python train.py --num_hidden_layers=9 --hidden_size=224 --d_expert=128 --moe_layers=[1, 2, 3, 4, 5, 6, 7, 8] --init_std_router=0.0374 --norm_eps=1e-07 --tie_word_embeddings=false --max_seq_len=256 --train_tokens=730700000 --max_steps=2788
Below are experts of layer 2 (counted from 0) of a mixture-of-experts language model. Rows are named down (a neuron's output weights, with its number) and show model dimensions 0-223. Each number is 50 + 15 x the weight over its row's rms, rounded and kept within 0 to 99.
Before each expert's rows: "comes before" lists some tokens at least twice as common just after its tokens as in all text. This comes from a sample of Wikipedia text that the model never trained on. Tokens count by the router's weight.

# expert 40
comes before: " the", " a", " be", " his", " an", " re"
down0:55 56 58 29 47 51 57 57 37 50 32 32 47 59 52 49 62 50 41 50 66 50 22 40 53 42 40 55 45 69 49 68 57 64 47 56 36 33 57 53 42 39 38 59 48 39 53 32 56 29 34 80 23 42 08 43 24 66 29 32 59 15 46 64 56 64 36 33 61 62 41 52 30 60 20 26 48 58 39 38 43 45 65 55 55 32 41 63 13 49 63 56 55 40 40 52 65 58 47 45 25 54 49 23 41 64 63 73 52 65 27 44 51 35 50 64 65 19 42 45 44 29 40 61 25 65 45 67 48 32 66 38 40 64 33 63 69 44 45 24 44 59 55 40 61 82 60 50 34 57 33 57 54 39 44 68 72 25 81 45 47 72 47 59 75 86 59 35 46 49 47 50 51 75 94 52 60 52 48 68 61 32 20 43 66 46 44 47 43 28 58 30 36 37 46 44 86 30 51 52 63 52 37 41 37 63 44 47 30 42 51 72 43 51 81 51 50 24 47 33 32 95 51 65

# expert 2
comes before: "0", "|", "-", "9", "5", "8"
down1:38 42 57 40 33 48 49 68 63 35 18 57 43 27 46 40 57 78 50 63 28 46 67 76 76 54 60 55 72 49 33 50 77 43 63 45 63 43 62 17 64 61 39 25 38 58 56 70 49 36 68 27 78 22 60 68 49 63 45 39 56 44 48 63 54 52 40 29 26 37 40 36 42 73 45 64 59 40 56 33 46 59 61 68 66 44 46 21 21 41 17 64 36 50 37 47 59 61 78 60 41 52 44 32 28 63 55 42 51 30 68 33 27 54 36 40 59 60 82 67 47 58 42 35 83 30 52 52 62 27 44 82 35 28 66 64 32 41 43 49 57 37 32 58 64 34 47 58 52 66 48 39 37 51 44 41 35 68 46 19 49 47 39 55 61 28 29 41 55 73 50 36 38 41 37 63 62 50 53 76 82 74 49 62 69 34 62 70 67 75 34 46 30 46 57 56 41 46 64 56 51 54 58 66 47 31 54 61 35 72 50 32 70 47 51 77 71 56 31 39 44 15 55 24

# expert 8
comes before: " ", " the", " a", " he", " his", " it"
down0:54 44 39 35 48 61 61 57 53 18 39 75 24 62 62 67 56 47 45 57 32 38 37 52 66 37 43 50 66 61 23 30 78 56 44 59 74 48 54 61 30 28 76 45 53 36 46 24 30 51 46 79 34 55 49 24 99 55 36 35 74 40 29 66 43 47 28 44 28 48 63 42 38 36 46 55 63 54 35 60 33 55 51 34 49 33 46 36 45 58 36 47 28 32 65 42 41 57 58 61 57 37 39 51 41 13 49 65 62 70 66 46 52 32 55 30 53 69 44 32 50 63 45 33 46 65 58 73 60 46 54 54 35 50 45 15 31 48 49 44 51 55 35 73 70 43 36 12 27 54 50 29 71 32 48 36 47 56 66 85 49 41 54 51 61 61 55 43 58 59 44 54 59 58 23 67 41 74 60 41 54 42 25 78 49 69 62 56 65 26 51 37 49 52 51 61 61 59 28 83 55 57 64 35 55 59 51 47 46 47 68 54 28 38 86 19 24 46 28 26 20 46 62 37

# expert 31
comes before: " the", " a", " his", " an", " their", " its"
down0:72 52 50 45 55 13 43 62 59 46 59 60 65 91 50 33 34 39 34 43 61 56 62 45 60 50 61 45 65 78 68 39 42 30 38 63 77 68 52 64 29 57 63 47 74 43 53 60 37 31 42 46 61 52 63 39 62 70 39 63 35 22 52 37 41 82 39 13 37 22 49 51 75 43 25 67 36 74 75 44 48 32 67 51 54 42 46 70 40 52 61 84 63 73 64 50 52 63 50 73 47 57 62 32 43 52 35 37 50 44 34 51 62 37 68 81 36 13 22 32 36 60 40 48 54 68 50 76 84 60 36 29 67 60 55 55 69 47 68 54 55 44 58 41 53 43 44 38 56 56 68 55 16 58 25 34 36 40 51 46 80 92 46 71 66 46 55 46 54 66 39 70 52 53 54 69 58 61 28 57 28 55 57 68 49 64 83 48 61 32 46 63 37 47 47 72 43 59 43 39 25 40 63 53 55 59 28 41 25 42 57 56 46 60 39 63 59 51 38 47 52 72 58 44

# expert 44
comes before: " |", "A", "S", "N", "C", ")"
down0:43 49 44 56 64 83 31 43 49 03 49 51 66 61 38 66 37 58 65 46 30 69 56 50 54 34 32 45 47 57 49 45 37 65 37 34 42 29 37 35 21 27 42 56 99 56 47 43 67 56 41 25 52 54 41 23 60 43 37 31 59 26 62 53 46 23 37 30 57 37 80 45 36 70 50 71 49 39 46 53 59 56 65 52 43 54 35 44 55 73 64 36 74 53 67 38 47 50 21 57 53 53 39 59 65 48 61 76 74 49 38 41 69 64 49 65 75 29 46 56 84 51 50 40 20 50 43 49 43 36 44 30 38 52 24 57 38 51 47 57 61 59 38 30 54 49 61 58 31 29 55 27 61 67 48 40 37 65 52 26 49 68 53 54 53 59 59 59 35 47 44 43 59 29 40 25 37 64 66 43 63 59 49 81 53 54 59 52 36 42 45 49 46 31 64 48 43 46 43 13 56 60 36 61 59 66 40 47 56 72 29 51 19 29 69 83 55 48 89 63 34 81 36 33

# expert 14
comes before: " ", " —", " N", " A", " W", " L"
down0:39 56 33 40 73 58 50 36 32 41 28 35 67 37 29 65 43 42 45 56 36 33 21 52 65 34 44 33 71 47 54 39 42 60 38 54 57 38 43 54 34 70 56 75 57 54 54 29 34 75 34 77 44 61 68 43 40 32 32 44 40 55 62 39 63 59 61 38 42 52 48 49 66 52 76 52 50 68 49 46 20 62 69 68 60 67 63 50 57 52 61 37 58 74 49 61 54 79 46 43 33 50 43 50 42 33 58 35 43 63 37 46 46 47 73 63 13 67 70 47 57 56 36 62 56 82 50 05 28 60 57 39 52 70 68 44 28 32 36 46 45 53 30 38 35 44 66 49 54 38 50 75 63 77 36 48 29 70 60 60 62 63 39 33 56 99 62 48 55 55 66 68 25 46 64 48 48 57 56 51 43 49 60 35 23 26 32 58 60 30 20 40 38 62 51 67 46 49 82 28 40 50 22 29 55 47 50 52 88 62 52 55 49 51 59 39 45 64 19 81 58 33 71 50

# expert 29
comes before: ",", " |", "\n", " (", " and", "'s"
down0:64 41 75 48 45 50 43 37 28 65 47 65 49 27 50 41 41 55 77 49 49 48 64 54 62 55 46 76 61 39 45 34 48 61 27 47 47 46 72 62 32 48 64 38 60 73 70 36 60 61 39 17 59 51 49 41 43 20 40 54 52 45 73 48 63 54 46 26 38 55 57 35 51 23 37 36 12 42 36 54 26 50 42 52 32 54 76 23 65 39 29 62 73 76 58 48 40 35 66 23 61 67 63 18 39 60 60 43 49 72 32 45 61 84 44 54 40 55 18 54 21 49 62 38 71 78 88 66 46 60 37 51 66 56 55 65 07 39 63 47 40 53 42 71 37 53 59 59 46 35 42 68 47 30 69 67 52 49 23 38 60 64 50 56 36 78 51 52 34 15 42 30 59 27 50 32 44 46 75 51 32 37 59 35 33 65 65 45 43 29 38 54 53 75 50 47 65 49 65 51 54 61 66 45 64 36 71 78 51 64 50 20 53 50 31 44 45 49 51 77 42 44 41 72